Weights of a small mixture-of-experts language model, trained from scratch on English Wikipedia.
Size: 9 layers, width 128, vocabulary 4641, 35.2M parameters.
Experts: 128 experts in each of 7 layers, 3 picks a token.
Training: a variant of Muon for the experts, 658M tokens, 5023 steps.
Below are experts of layer 5 (counted from 0) of a mixture-of-experts language model. Rows are named gate (a neuron's input weights, with its number), up (a neuron's input weights, with its number) and show model dimensions 0-127. Each number is 500 + 50 x the weight over its row's rms, rounded and kept within 0 to 999. Numbers have three digits each.
Before each expert's rows: "comes after" lists some tokens at least twice as common just before its tokens as in all text. This comes from a sample of Wikipedia text that the model never trained on. Tokens count by the router's weight.

# expert 61
comes after: " the", " The", "The", " first", " an", " his"
gate0:541509476607443474482497434533460507467539553443562502562535428475512523436428475455472531578445388511387512547502473572477431521536512546542529507498499464481541506528501386488578522422461457503453530426480554450503566539484527495551525379476523504494531556411415536596414541447516529450437471389500515482525496555469551609447436493452538523468459485482558588454573491400499563496493
up0:537496492513559450546386435419553544509526545499546522530383466455591414540525470548474536513570474453492540444509616451448565467418489614543543502492496439470458514461500501467537474462526558472552465464454439518567536480448504540536552441585531532538543534516503563472565512571491516416474548479431372516452531458504487450491503541620561470498584463490453403510574516493585525576502
gate1:491471521465479532493566470475498517567504523588485448521477543527458365532553570549507563464581568521462550455597523591568470497480501522551597551473494444448536490460448516437562520468514520514481470478549536430473526610548466603563487517483509525501540518495499457544581536461558475570428489520438466458527440393546475390477573415596470521523583402485514434441529522417540469545554
up1:483532425603494492476625463511537499487493445523425472554500497391468493473556480484404429499454467449559590497535480514621643455460495450544492541465546592574544543479477460502587520515568485489430550398438437457490469435550487422528476510535485512495500525512430502512454569532404538538472478548448610528498533452502430602536489538501523531561552454553464546491493490526439464540554
gate2:487497413507423501491524440513511538521543548487528464530566516442540374514423461514524430490476519408534468494541589463498467451489542454550473499538486418580530538493509423504533460494568545503478474438479576516523424477460486519535482488569456458413591490451574590438486474523658479438506569520396407489487489459460522483463465415546548489583562501518486583592521550489479391460443
up2:486533539497465508397529464536489505504536540530534373476460570490458416448498483590518457491491497540372413444583522443541472529543607497489512534517487433513511497440444523553614475540520586445397441482541529529426422500507508536496375532501473506492585483491515511454493495433580453482506571460528473441549536584534518476496559559573555556595473449466472561540562471529558508418448
gate3:520474451498533496465545459472459458560530442443489528452519388501459478417373592522584500489540501438543514471530503478493407490524520513556502429419558418511449397537527529509569462537445463462569510479494451569504498417449540517475549493529519593574537477533602464462437570475527577530516495517544576553545533479472616492582504535410471464549518539543492541496486481457523337453468
up3:398604470494472461428414535484579489572473436460463503476506507474452493462488477416473459482538471491362480527582561357565427517527599511540455526515510532477592475548439538534520536496546549482419533525521548498494568418495528445441438429489415524584494562462594476497531505497507506435550571491532547499456570530541483425534466541538568548544524529457548422506537543403510476455527
gate4:628522471549555374489543499451503497496554588558442586496506465527522479553569573496564470562524395417479417533482523558539481525546497497525541534581480537465516547472584457553488461495611466562467545497476544516442437526466457488393584624459615496442493505538446429559542452497526504474569440468501435499476422465460537543454522513512467537542567434529573526557480463501501532537480
up4:474472574527488560477511535561500515453523450466563467499458381566512519543413486479425469466470453595520554585495431519497439521601524586491401427479526483553393500407430536513545522584540546489450493526486552494484498510481523525535469496532397449510489536475510535435389436548510511534568519498516520440503564576488380528499472561523478486546411635568434509449438537486557464515525
gate5:535509542471574588479451515531580471558490546434533477531535479501455481511498568552453490519456524544524559493470564448552659547496500411431469457598528563556505448477459538483529516449509517548497468549390474464489461486554542560547472498491520517607507379383440526523474471476519478438505471441464528512476486475510490417563511540474558592486539391411624558546474464493511576528425
up5:495496543446455458443597542413496463489559577448463416409473558508546510479615599457450511472474525542482569513410557499555500494503439450511562541443486473538522414586528448406452565501414518511475457492500499448356473537584503451563476520455465500490513554491514490569564463549451499462510531447517553535434496389512545513548425515476433558433427482506506520493572542560524596521469
gate6:459459503471576467520390474529444434494449597504634455533475454485555487520477591426445541537527500524601529526555420575475538429600429484460503581433570483561537552539472466436452458562609431546474544450447495564505517526568509588493547530503543495463475523485496449539446482534406590507573452531485554496459499549453474501609516541535474575536522481537488535443550555478470450474505
up6:532481523466418536528539553467480506526515496424577501501486456475486537560502386476538433457475498493594472370592416467484386504517502609594532428452452441567531490470520599460547551455548437491483473484544495513552509524539516512452419491416514457491596549488521524483511514416368496591492466542413571562504565448505541554454497463483468509472593537480493569516465484558432486496536
gate7:529455581383446526565527532468529490484460466498512581503571563499546539469461458537519612577453458500552529442385536537505581589463474512563441534463409555520447481490413550477467490472474493547542499475426522525543500561452465514513467536420503490546513446534601530438473525417580495441537532493502451468444517546521534471553587489491456550493518414621506375505556393476529465440510
up7:576405424473527513437468564505580540607427482544462514503498495557468475531459502476508451500561419544486507494653536510522545497501560515469445494486428460509485535568438426440484482544453570549534511405488479534537458426473529525466589497482497510507515489565456451535457556525434568575461522470617537539493467469483511443516541532595447475430545585644427469451451512426499542573536
gate8:390541517578647510611475489504467547518559470456434467500556461536485587453399482489513515462467446432513500498382528596450435487457458436462468533460474517509413608450487519517590515524522536542434475423477519503451415572540407535470458503572506505465461407486434510467469509486553534509468536543487530412558495431537451532396550478490508463534485422581475490491550471471446522487478
up8:547434468538528491458404500561621521423544386561539510562540479413545452496485571476484478551524470404466586519446465532422507524519463458541443486557477508497458344506495530497563459482432537471505440561475518521393488434608435558581493541468482526493426462482497564567527568522522574450533539593444497497491566529526453533432449441489487480496486464491469423456451468481501582535538
gate9:462471453509471503512536456530532489619527572504499448464573573478495577434559499417512529486431511455588552477428506568529570534467510453521445542529523584503497490520459503535519457404476587430426527399483475520451515447496554497465535433477309423549484544394502477535548504487525475498496507602434446406547476516488447523531519548444439531482506475559549613479508520458552509574517
up9:555483548470471542523415602537499533534562471480507364466368455458454469528465486519481472566510558514455489541391543473520478538431491438514572429543453455444506522490512394464537534510545582505564519437529528542522478527448440559419464564518522524500549408512437515487561414628485496495511457399540576553539537504522446461537447532512516614495459509419429523492536501521551531471421
gate10:601461514392481468482561528522562506602451461410454518555471391469433500450515486493530511543507522511497496530454473469541513523598484450456545595543553499534529514375504593518496520487540490422513483548483455432477527462469452500448563547644599506479524516489470546526437510501526557559466488443516441542346527489531518374455499462460543537543543472509418461484482431424487521565514
up10:480553438407548536491462544553532385469455608583605480557549556423532518520525550513576483469485462600481485539507579531470519517536447468498490473570547443502430457459520413543517476400461479411534494510535481435501520400472447438533528602505536438540484494519492619501510516517488569584472463472645453461542502463581471439444525526428494495536526487460525452455490461435464503451530
gate11:496525541522505569421558546510502527559564505536464394543525488533518532534468505468538552509461514645551458578401441434467555484488491500486426494409509523502521658495502630509478498462548464520567499479499384555472559457483483499563497502547500430488617511495425563463522560450571530531524474506462554473487505588453562513563517398497451548436549586518515457474486444509485588530523
up11:411523459500463474450432439521458432493535513484532487508516568504491560500408419378516529541423472386454579429520489473443479508478579540520423486420497517493514424599544418554467510528505514527480466473463503492450498409458483497548547560481439483531352483448513508493501530470497592445524463568531527520473531461535489483562450440498590538479595383535576479480493374488501553459444
gate12:494497526408509526547459420447501526438484574567595491556494561562556483528543514490492512480581488540504572543579622564548502555580471454520564468538508471614514448555506496501506513478472477426512567521499490491555545542539488525409463498575482483464564480516480460392479412553423542558524587416438491493462535468408484531509486646498506553456492496518441450527443526509553456482638
up12:503452489588540504545487508415460610455499525561433412569531460467538435443475471556539553435529524458475508475539560496402497442566575462495423599532529565540453561538461586481441475481517497419472544501559561459531493436533557486497610523489518476435491521611530407570476465512466487529456531558490447521500525436430487465470452499477499525470596491536443549633513490458539403544435
gate13:529605571491486497449518542541562501583474476596425430481502553450498476564552457534526463490523539572519566476595504497483536578479492517486491468544504559576476458418551576487555457427582551539494460497450490511564547570472487462531502468452547522494419434557484438502552577396557463571474490433548492567517428465405462489546564568565490529447473442555472475550441561401520489517375
up13:553517573455417556379471526485474479572500434554571468438511441545510512523459571522474488473476512552459486519436581548522494556432515519579458533526437540468441564532511513458507482475555523475548585475536480495498424490524545485575391475417354460479513514505507498437490497542480422394492561512460569499574533542502514472536396440600501516478521402401494513604473483538453528563571
gate14:501562507565447503519584472601488489425589483509480584512488550464523408460524545415472484413477417494502459498563523548515586515583496476516484482368433487461491442533488403621514483562434575436469472556492452546496486491521486540441577516506581449515526513541474557491435529517457470440540558403533487442523518544503470418434534450494413550500577484477470488422534511482534551598414
up14:459478453570518540510446464460501549458553479472516582556496595449532484509477525470524534430575491455499483428529493508554561470495526477506517560401503449541436505525498484527535510490467588499502548446488525465380491456483587475552522437512427431488437370589508626503610614532465432451429556566485622455532518446508547540431484536524466499449509490505484532474480356572486510484504
gate15:500490539491458551519486535437544465471463484584495490440579473469552496499487517415519589541475480427525510545437558438518551490526533471406577472559528489551383484519510454477436470550553448431552538516339497498528520467477426482407558503474461459479543487386557513422528528555470516441585406542553601470430514420493628448464528431502562513523551454496479472481508555568482486444491
up15:377439447395487511540491497423558519535520527529531479580578482484457543583507530449511549476495497486571527468449486547646479510539556534411552536485534539445512519526445462538434341528489439483531470503488514490508492470429510402501562529454538477553512517478433527508385448545517418487543509471559464482493587421554437489423446481414531496491492504424497546606516573521585462475506
gate16:501500541430496453507560499450573554559495568472497447509558526516526385538506516504588458527447492565482586439578544472404504429563501500465570504495464478547462559529533454456501564527625461482568564515510599484555391525478443551557430485516498559580447499430403543548533459500482477500399500488496510395542518450479503482536506557588600556456517412470513547459430541580524518512502
up16:446495553559553505462422467513464511518527462485449486569500533494499623506451531524562521477597496398554456524405453535507484555485525514552487476494497407468546396452487490496547523472394527535526541532499425569398510457446519522453440481479437390403556620476431415509481470487482553530587463432583522542473512525553545510452563480366478451584525457508499449533522488468427493487523

# expert 18
comes after: "\n", " co", " non", " mid", " All", "unner"
gate0:505581549450450489503549580519563562541519526433530522544510453536498483534535484488524501523565540500467544499441457481389598518544555475468456493544469590601505543592539520559582517568461535600514499494511438532550551593497536553514449504472514486462484459481459489603460423474466492520464507440551534523496455573448598562444474453369469493513360392541451527422519475513466477413468
up0:459560419474446513511481453527476496481482478504545540553453494478492517576583486420534456460497511503494474565418481436473483541544530406458532458497402453506467475452510429491481467502473532488549500488482463484588528552440564498520573624474509498464494505505645603533553502470528450492528586470450508412416428558516562516429549537502564549448380435465542566543503621495477420416422
gate1:542548493566535553539503634490532495512447491447488493373461466472588588478516518523591407505541530470500478559542502538505457557449489427427469448490447573368512504512431426490524531481405478580367554362537458494551441528552544463483470486545493403556492464478500477464531486471513465505434510533507488526474425480420509439472452423612487527505530446531468468452545496559479517494493
up1:456415532516441509501509452520481552467521517541533602435499440475457453490486420405492558482587421440535526448557478454517513420444494480447494577491512486599434513534440565467509408484443483501624454520500537504451529533453447548490486428571495556523441482527551544574445492480483519567486575452451429556490558487395579469581530556438562543544471451455546544549410528398502430520544
gate2:471510545470363460543507507412515546540439477543446481450546493496458469510532404451596461447438502502424487537560493455490549486472592529503487516516510474551518493511490481550519458409453384480532528436483452441481604403508556492385379522500552548418514427625449511439470568440458505519458553432507466535506529494454552450556524494566522494557533487476545542627470510461542459459505
up2:560609544550544439501522374431471499525481489480475463486551504521464436533491556509460472625513559453477542509560444520476472452478465480497522595523517502509448414500476556501449504560546598499475494442453571578488452507552553508482487545545513567506481513523557469507489528498602504522451626499549482461522518639513426481569567524454436537535563563509500454377565452469569390450440
gate3:510516497530526559491565468392569525500505557432506492596535500556503549425521603571509463484391495542575508518463534461519504490588557531469454497485481538492514465527539475523583445433477605533459522486507441381402453488541544535523484537580529457488566530497467428516506543605483531469542476481638542627510487579483557431485465506547388538476509489479537480426553536465519466592521
up3:447553569458473448446510428562435494481479483465566482500521474453461560596470395510399531551479471445469434542518530524513458508481474427555474543555531475481481554499500526452398474541476428483453438443477469478429605473477542537524591561438393520497475421526548537574547400481541537521462509600456500473539334416451566526520545511534523545456452541536429502566450478558502488536490
gate4:505519549503526530450653518477468481483543561400479387531499483589453560506454507519392481472547503608495462431558457504581532471529491478546544487543536567473504516449462495445551548530405464599522588494477549460458568452447458662498473541390538490428505553426516516523496516504451511516409429494511520473513424449590545536542567463459415505526526474565517530491535499472484486502521
up4:567580525505443436494556571426464493511504548517411567511478551426548579482508399579541501523529589541517519530520509577416517503497553497539467489437570531453550542535485460455511537449526398512569514520485497500537541471528419565537543545472499477538549503551510589545535507562488494498429514507476502551463341479425504567511520576460604490485563507549489505558621399565427476414512
gate5:572509481504603516502585640522567497438407530484460532544459432418406559479439555493530492535506513493519495426546484513494552382460522586481433494478487541470479421510423519554506505506354517438537514555439540444415549491454427510603485541444563495508561529557559482529532463552470437477377496446506448562519550563500508499509436524398469506495496499446507488473531470571512488487548
up5:451550569561520594598524467452430504482508573462499480494484521459478462566446492498491510495452493510628557493513476559529466475474436516504573568470496463487602566327522555507452443565540499481456462490429505519509540509535444422528551482537528528561495434478369562519494464559448515453508524440444482512519442594488479468480535493571389440471432572519538414439415452475479555479448
gate6:527521581441556498405453480477534414595515464438413566509508436433584450584468567399568513458569403459458448515575500505455457518392499507497477579560559409582473465553497447450571435524444462532546457429493527513588491458519541466474553491478472468588488441522512578449451500512518512468483502496415395423526513414474522485473548505546536514539465503536518448442522569463468496504550
up6:472517418534456479508583606516562633420499557530564460484546508547433546374543439524480548561518497488507620495484571440508511520532512483495532443400483554426499533526534596548450526457526478451516543508508532515515484510468472493473533517512640551403571586479521493432509470573449502549470509499533483551573519442446555497556521441432582423473479521531494464536479532571578452581522
gate7:539429399524474530527517450486440487499409535516446548464462462517603454507507460503504532502515414516422546468534529559458521550572538496492487556523533544483431542516407441462556520523396580566466454489519514544457511478549496502541394515526579441547563436509507423441445391507573481451511495581487503574549511530468463491511531512408488500585528526544378540564523541511449502349414
up7:482443471491570438627594426513494520606467525550533540521474549556584402460519476495501548561608424474498501507524606566455477481527505548556529560452533570456476488457518542509480540451508442475476431547471504512410542513572471541559386476518493467554523482478535398499557480534552489451526489547425540572511502569413502475548483587488525497587547528544421570524526445507510571401468
gate8:504482563455506505434532547438530475528479561473575519541506455504375620428477524522535578499530445522497502474587573428528514496545429599465499519511548488528427486475415526479483510561400537429488478465505527564443488499558460444470442548386531472465393475598429544491474460604453511481510482459481508486428500577551450543498549452540524454581570489516514445522481459378586527549546
up8:606559489572504499508495486510461480427551419522554501474440497467577471489525529553508524579510544545496472516444544560530492544451510501492402433512580535416517533596545535501445522423484523471434435497518494440555474523516495467449620561430547519506568387420571424474435515490452460474515616512524536501562628504423509517469522464546476449481507492520528549507491502574455436360419
gate9:506509576467422524472503512578437583388453474498493396440497626484474518451483445518491610500471559480558553332518427465513452532437476526568499606476516506473478460565561527472541488566536395589502560474454493529450560450477463408574467474491434479496471434499523420537559447474549550472461483581495528465420452474443458526473451488476546457478563494506500472455560505491484555530485
up9:551415470515437432568459566472485487590566476430551494495517548417484378570508445416504577479513504500445479537450519517454430506549517500537544441541528516567546546536564548466535538489486434436541501485572538551509559516492455597491465495506489470574392526449540516581442524474493626577479577404448430532433571502511539484477532543488549550487585522544518529613500599487501487538543
gate10:504507491520533496456502444573478563511574597444437517546463465488527503468505553525388568509558495436510411499405540348419503521545562533428549445589495413522486544530497465400511550463591461428455537501494400451543501475521469560491487555525497458472468480603529496576512531510492449497535417490487455558464539410471565419499424597536508484442452497522573481441458488483551490556455
up10:515486539393499495505489560490524513500519459559489458427506451470517596428490501556543552472538490517484587456489520537543488533490514422571477565508508432556457442515516474584508465443477570471507495381442502508502497480517520631549660454485433495519509500464507430436492508611491583481452601469496490418558461546498501521498450378422476477548492588509481586468522538463547535376556
gate11:517480558485503436469518506499535422527519506505520555499412438501507372456547472577488459439500572416478500584527553472585513433604426456438487459522524550506510491399544497463579456560475559495567473528489592461443556506536424515554503557438558552461527439548530502486456417495516470489311509479439448469471521617535551486477484498420530531506518524471422491495468555412462536521469
up11:542486484606530445498552502456392489533518478499453522516536474492548449451518486370468469497446540492337478425447523428481515467453449384391524506517453445493522448445508509470574567543514499516401501510540511540560544486519511539413530516562482599553578438454470486604474452520492461501388474544436550517505515506495480558497418441542481587442439485532398553442507472490485522533479
gate12:487522561487566462478395469556552499504438407568565525467518498491545486588561507475536524483490557529459573515510456625524569481500496458499530600505407457477509503523388480473384585417499518461523530523438564511555405462493485437565399513617443509561548492532513469416467464448542444454469431484498505470489451636536480520471378466428508488513536515447492526520511467488465506539497
up12:486482535423543488565475475550461481630430450508551525425552494462534556558477459551480523566549524497442577493565523536524521548511443452488483544581414513559541515461395523502418542432498466515466467489401606504466389414600390472574384509536476549525513529508479513446492474473436481431464514382445436468482476549483525530471432431461432493514505510394511534510503464543508527506493
gate13:495560536573435484460517477445549478533534436489492586536525515439517481556510520492493523484449574478544526450511569489562420556475481472533393401430553501519486461527493523387484481481497453567477448501524554442535552545469455483545450496471588568528532474538540488544477576462574447580472662490433393523493472533422517472474489473486660514487437449450508561470551468484576409553547
up13:543463470502473480522532503523536480466545552475451393423496481525478483610511416530508507472545463528474478574430424545409609450533648553453515518507490486591535469419552436415536431457563481532551405565475513470515564450533460495480507491431572487534538437542494600552498463435511540509555550447488554396484453536532502494448568531526477504550455581609517454531492524561516447419495
gate14:516388488589398501421500560341506536543475619548462514504552477528526455456591558505437514449538498511494429484510594476533458552489586528511463572488425527568576483459480509475468623523499424539463538466430412466474455637529551468443493562436522445515554457419554473519472497512482482541530463443495530502450519587431535520483564522493505504539524541460528527510469442525498471494575
up14:550517446402568452561462518445511467562464542613463478538486530402606559462436458499540471508473554547488474562539528489437492493488461427561456469535435520469491399507495433544551447557546506494547498513426583442383512552561477473567590554474521510438500485539453490444538449394447542489501595455552460519460483459524485438440549537503457539483460476546599485563576469480535395555462
gate15:489518492453485543532567537521422499490489511435479530559574498488502526635553408506495453490512560484523523498538456554455431502509510506531414516500421532574430545450510486483475502484504392481520503494456466508522533443563611495531566451416402464448369530616431505466413518417463519418507501486583548566519514496489547465575638509448460488568583509507570516556482500566572525504485
up15:561580453501521444512440474537487498471480539461592619537460467537536558445551568571544560526509533498543456493545568536456518556530534496505547434500641463376491417503588488535522568472465487503442497542551528480479540536537426536507425498483502506480577544391562430459527513551615555524482386490421508465460460503565422478505476468449477538497445522471502497503466504446553522447639
gate16:378482540448517514419518568537506507549502487437545491467550516581427555473405513457550493525514583604552542534448531444560435483541542483477451557524485459523540476533476476438629476529539550430508552490410449459379513552446551541521530448425448481414448473488493453374527467521490447467506518391551461461482512526550553448496423456557457408544533486483577470533501480507518529484408
up16:527564500466597512475495507608449460481486456564491494521452484461566505547585593506487519478465455417468531463479450503462575474466471527545540445513517517463497428478624435563416512485541553528456422512538561536525531394526461582479524511515618517549563545446568491531401548506478527541536452594419510541505532514522519525396448543434511580500399516555466444395584552501457501535524

# expert 116
comes after: " a", " and", " was", " the", " to", " is"
gate0:460578511543532505474407616441534556551552408437547563481478550567452476427533423576555466474478430428449496541512483529505491597465520384550471418406430464445492476480471471449424492538468372511490432542548528508444506512472498545461514515575521485363535586493484526513493490510545465548443438550478536574454491475507542448491561467427436491540551495570509412540518509531477561479476
up0:471503478471467543535552414551480472519521636479452372514546433405542410574500560419482560523405488577602566436500530478375512514536552576570495539516477485573443482489471505473491543543511598498443512425488469478492559518506502486548463495421452371521417422495543518518533499441478556419475494436522450398474486516543542521466559510516460502502492502547505583486510473505521467554566
gate1:559499493593483515485542530499484494418458501520521418531426481458568496518520509568534550523503505566547555462536432483468474532449518486505468486456365502446427546478559382462530435503518480460477525604550561444488501491483513582486578515419472373524474511467483515448463430495443505460472469602576594505409543454454426491562582456498494455510477445380499437443587512513492572565565
up1:485509519556379454529453572550471500440465507488473472476438494388501584504512451516449561478439491498526556488448422480438449497495449504503461526582504518503497442448480415510526530492490467499383464511477495527452459462439565527531425437547440486477489465493505475383501541447474482481462440496469604437562427454601555535522446428461486477637418468410509460554430466433465613565529
gate2:581491405515541535541534560534508543440547525508485455598546504455496481485545526515512598514489593504528572464510482465477511507507438557528479472465462469516478525491472349488508435522516453552504444539478600481537489457524425484578514435506494527530534599472399468525507498521523469510455484540569481593515442422614546481484476446480532523492516582492515476498417483401503611701482
up2:536537388465564565512449448599576505450487577537544547499549490508521476444487469518505456461466554472456484473594550530488510493525418537500401481417475550551508474597451567595476508488550505495456467430517442543449434558517475400516512510472407507591434514559537595469527577460524509467548504538496414465517575500504504527471470477571484448438498477535443444578443642582490584516491
gate3:511528545581439512468424517576475527513497480475465542559470425529473481491485473529461562523534439493460473479570543506573570460464512541450542485570466546507530534620501514502513414429421449544462512536516392562434532378424441505495479527596444494486565462483583553542533438548433518429502487476512593617444538474506429520563428500450574498459516470540592521457414432553433553474531
up3:527568525399538511463489537526550526427549458440533460441507546439447483564503586470574513482509551528435552518504404411493546518477543427514487504528434470492460500429512502540448525436584478466496500540584516470545496515520387480474520580552519561513464535531447501553540533463430583460545436483449311493513472396446500433450525484496520474462589506517397568524401529487475511429551
gate4:524480496517631532501472535489557547444414510504468562509459528419483402488516576512539485417465472537549480499540530452550444509555568577459476530517453564556422500473562505417467520511503524648574519485525602512519537507524499550452520466473566543498453474470435473459500539581388561501512443476459490444463411457481514584559481419496432493454459449459379452377457461559519490524493
up4:489533520547512514546536472477458515495481520494539533429526576411449479521490481538407566565467446497495393503521467491494426477482493497493495499543429431490498408432581520574598454532546470498535515517414471486578483491513487615506492485517516522494463434359452543400460467475458447529558567556489451539435530537490511586389537537413540564405422566591477483430488447481554538542424
gate5:588439543390498458456485396520474429500504514404449446533513445568550492373493460494486457537496465482515575498446506438561469559542526480523570565552577493413573483473527474494486504433490629469561497514470497543526485444476523426588541478555517484531529486549471544443619406401541493409512511508484461510513465574536414427485525501474557467555525442425546466572443522538445544467503
up5:426491434486503548457429529474555563387452525545504522432560479497534570599421432411495432558481545540575520493418410579525439489514464568526561466499540560544454370593476562512499470533543493485456482513492560517503519617590388417499394474426512467489488468526543485431489454528511396480456512486535421465564494492467551476510484511547511484511475560593509496527497478547509540507463
gate6:549528554488469440470496403502555572476502412563474552501463446392458509525475421532480502467492555388399458431537532558536492470514495440489479539526420509518478444544490590467532368400572555477510567564468491540485517533554502504578527489440499562511439548565471432443507545514523432483518464467589518405579471593408437503507492573510543501479498578450463569468508486446458514480415
up6:451448519597409494534564533476566461569476553491510388571545471575452524502555500455550571550498443548573533474450489438479479536415514536481471506504520432523463514541534384608518474568558572493560551461481461542495409564466460550417493493526455463533539474458525433456528481409502506534445407516398529519498498388480479510477441478562479566449395454470550560517479588538450527461488
gate7:467469665506475480521449433527485483529626525465418452512594463478568435486555524474527525448540564491512515480520469565519512462529515559556464519537543526509437598460415502373468441479572465501546500498453573556490549468533564470537478426513514509510519611525430580522545558471509538503436461555395388500490604451476458549534490479555456546555593482483522544536436469516448464508524
up7:459476484456524533538538522519495455489460484470421494514541500564442494581501578539427486525450573490513511569486559515496383575468484482485511486413492537552426487597538421613503528571417553455460478528491442445414568594552429543497554622502475564492452455464540475497483506416540552516579549463526648439568564506501415435504506478522461516492492604447502530518430541504462475532496
gate8:536555619467470583577482424455545501464459492529464517544449469535570514450506475538410476499500519503501473510466496465581489450552435510515463509608517426483594495563524523535496602429506398523554560550467485447449545634496533462526596486504431450561538526445524563518548474491458500533565562455394498441446489466424494583482519497467441434577503573467428493571565459501443549530562
up8:574463438381519436464473518578513511480553500419548534506534484454513594549515557467527465526432481528470523525499488343386394466544482481572554537537453464392471461566511506487586483567511541498507453437505510540500486466464530544561537485529485520454413418431471489463526501499461428489404489514434409420503509528560469511540391561553504510593439536534526456485419474534557485506437
gate9:561496457421503456509478442507487520478543481548462534447487457493552513425548409425519537495494488497463515446453411513565532509588587479410540487429475471422506516492509500554406571454435461521535588453526541560519479435523513368627518430502420519541556536538472517524586443525435373544434486502497457501446559587572526515500534548452517449522533456455466492551510394512539553585496
up9:433463503454553439493485490469461582560467453450515566503423473530461536511482463495498480496465460567411520508527479522544512532552448558519474416499580499418444509520543520515436501498412574470485528497554548511439428557499445361581548420472402378608605429541472542475497506484549448459436580460473537498517568627532406462468535468521517490459544506540466497592484480542566477504471
gate10:613478445481528518533521423496499482465530488453572481571488431572511485433504500549495526454452500472577401436561582462528488493561540551464474482504513551505600511498433489396515552553555462533583526500564498571531597441475464476549569430514471473449513520498537594523504529525424558477481485426558476466508457484594437554508615472413481564468572533417514536499580411603461458535538
up10:593529598513478552528488441623514523492535429386523478514439580457486519471473581430579540560563499445496547535547591548407475516556513500497602577475501451536570554480517461403550510518526450504511447559548530590533601453557437514453410526553504459448522466491465478477486551487465486509420528446568422531511522524582580554588492508490554554510491541507462538576565450494548515488522
gate11:481450486507520603544453448489472566555522525483473485567540548553504499460636511488479508411500497557496538587473460561505500479510482540477563497474403525498546436532545591548464469477442547478508410522543551454539462503571515491562472463526564479474412505502434397422497415469460575464439480495483551469478457590408479504561471452570485522367484476450460508461394369495462577512449
up11:505471518472574441468452503429395541515489551511476494448497483563439512600568466545538454498511426523672475511485530392472553538443575467448509528521565521416515518559516526470420484474519575481505448509603402501458524530583503501454476413520601457522456495503563485482473468452505503493461492486494521528525476456462439467523488503524561584571413562553567540523474466423485339520467
gate12:458482488470444463610456469481526505517509544420609463559440561587534424434579522467533449533517492501532464446483557480481586511505399518519508489545567507549493496559545541486423453502559434519436566575426482527581623538437553561439506456493547512382525580427489471408513539425446475535483450541461465582575426496510508497418502457534543491501494564563456539583489516517520494525437
up12:600550461503495501440498517507423487416469467554476498520562444540571467465388485475442596536504511623513476535626509476497498479546534497426441464435574525442479463504476460466496453500605488410479445489482455473479495459477491488530501504523474553616480431573478595602567524484453504484479521543528572510484499455548581455530465499453405542584610455460588590507520536508487551443545
gate13:551458550523511540509524517524517500440503513475537516530486494358512536566494527476463472518516535499527596472485508533471463583594496429452430494532491586549535385475384549444522527476509529557559432485559517576472541505559527525462460460555472487495535529361538552457586450619421542593428510543554456494504490497416459509523454540465483464468573443491372485575466483568557485525576
up13:515531499505457519526451563520402481474527538464476510544502491468538576519499412557425432523558565509471500471490447508534425525522519493427462509415554514528485578506536613503440494576490464548542453465477521472533496430530429552463540515510454360478600513496581482532539545548411449537571597538542586529545525562396449510436491546417587503542548526571512635553455550537486453535495
gate14:554566473581447455499549487472512466510477469509547402488347489503557438531439547543500472516447462487439473413552519463526472499478559462572565448479513537570503574513502520495512462511445470569508505559499616570569474571457521499472456589497537488525593502441546435502483386511515474526416409442535474576466445510506491464448535505526552601459546437552427415456581567539520437548566
up14:421521566579461557444554502454453461460499423484540510509540489551449451467486455568503394412439518434382517484522505546547549562507556494535541466521594473491524446446520487573437538572504470540478480487489477472559464432504433603504520511537454534435530570460554396490527428431593512450495504532475532543464485502490518487465528539483535520455461444456361509470458352427481451540404
gate15:511531584503547405534528494466621453491445595469515609531502434521489537505515533532457519478462473586443462597490551505435507500566516573513486541532572474435465547510603523512540504500493456468550437538606451523503440533500480479566564538548488539549439500519557489479521502462481545593462550474577507559547460540588421491471428409433422479482500495488370428459493503498370466563501
up15:457333513545519489492512452449477512471534480527539501501508541441549604472558540439445524455498442433639550550532472591445430388534493596501443468503513458470481423515542553506435377477564497483499443434518576454509462596503435487456525490523517498500476542534614436429505567544502482495519488518510476530537457514542484557503479450480544487563570474447437470496465554552497363519533
gate16:634420615481467482439471480502482489493463485581458568532536530484502494543512460450523577511506493519510570455497478467466439389436429678537484512420624563495548523431448505532456500455432500572504560520531494490513490561534478393439488488482494574501550505489506567537524475536622352530490490524548510537507524459526533492553491472559474508510545534470483388528482455496446531479556
up16:461444509489510497511495523414501521541447489508542529482481480382555430587555491546471458444548565536467456520518469600520552521569468536400389476558542554452576503527425604424525558467536495586598586460488549574448582518511493526387475521522539485494531492528585492500499433587534540495436388517601405501461491487469440492438504482442479540524527462537477453504591485467446508509508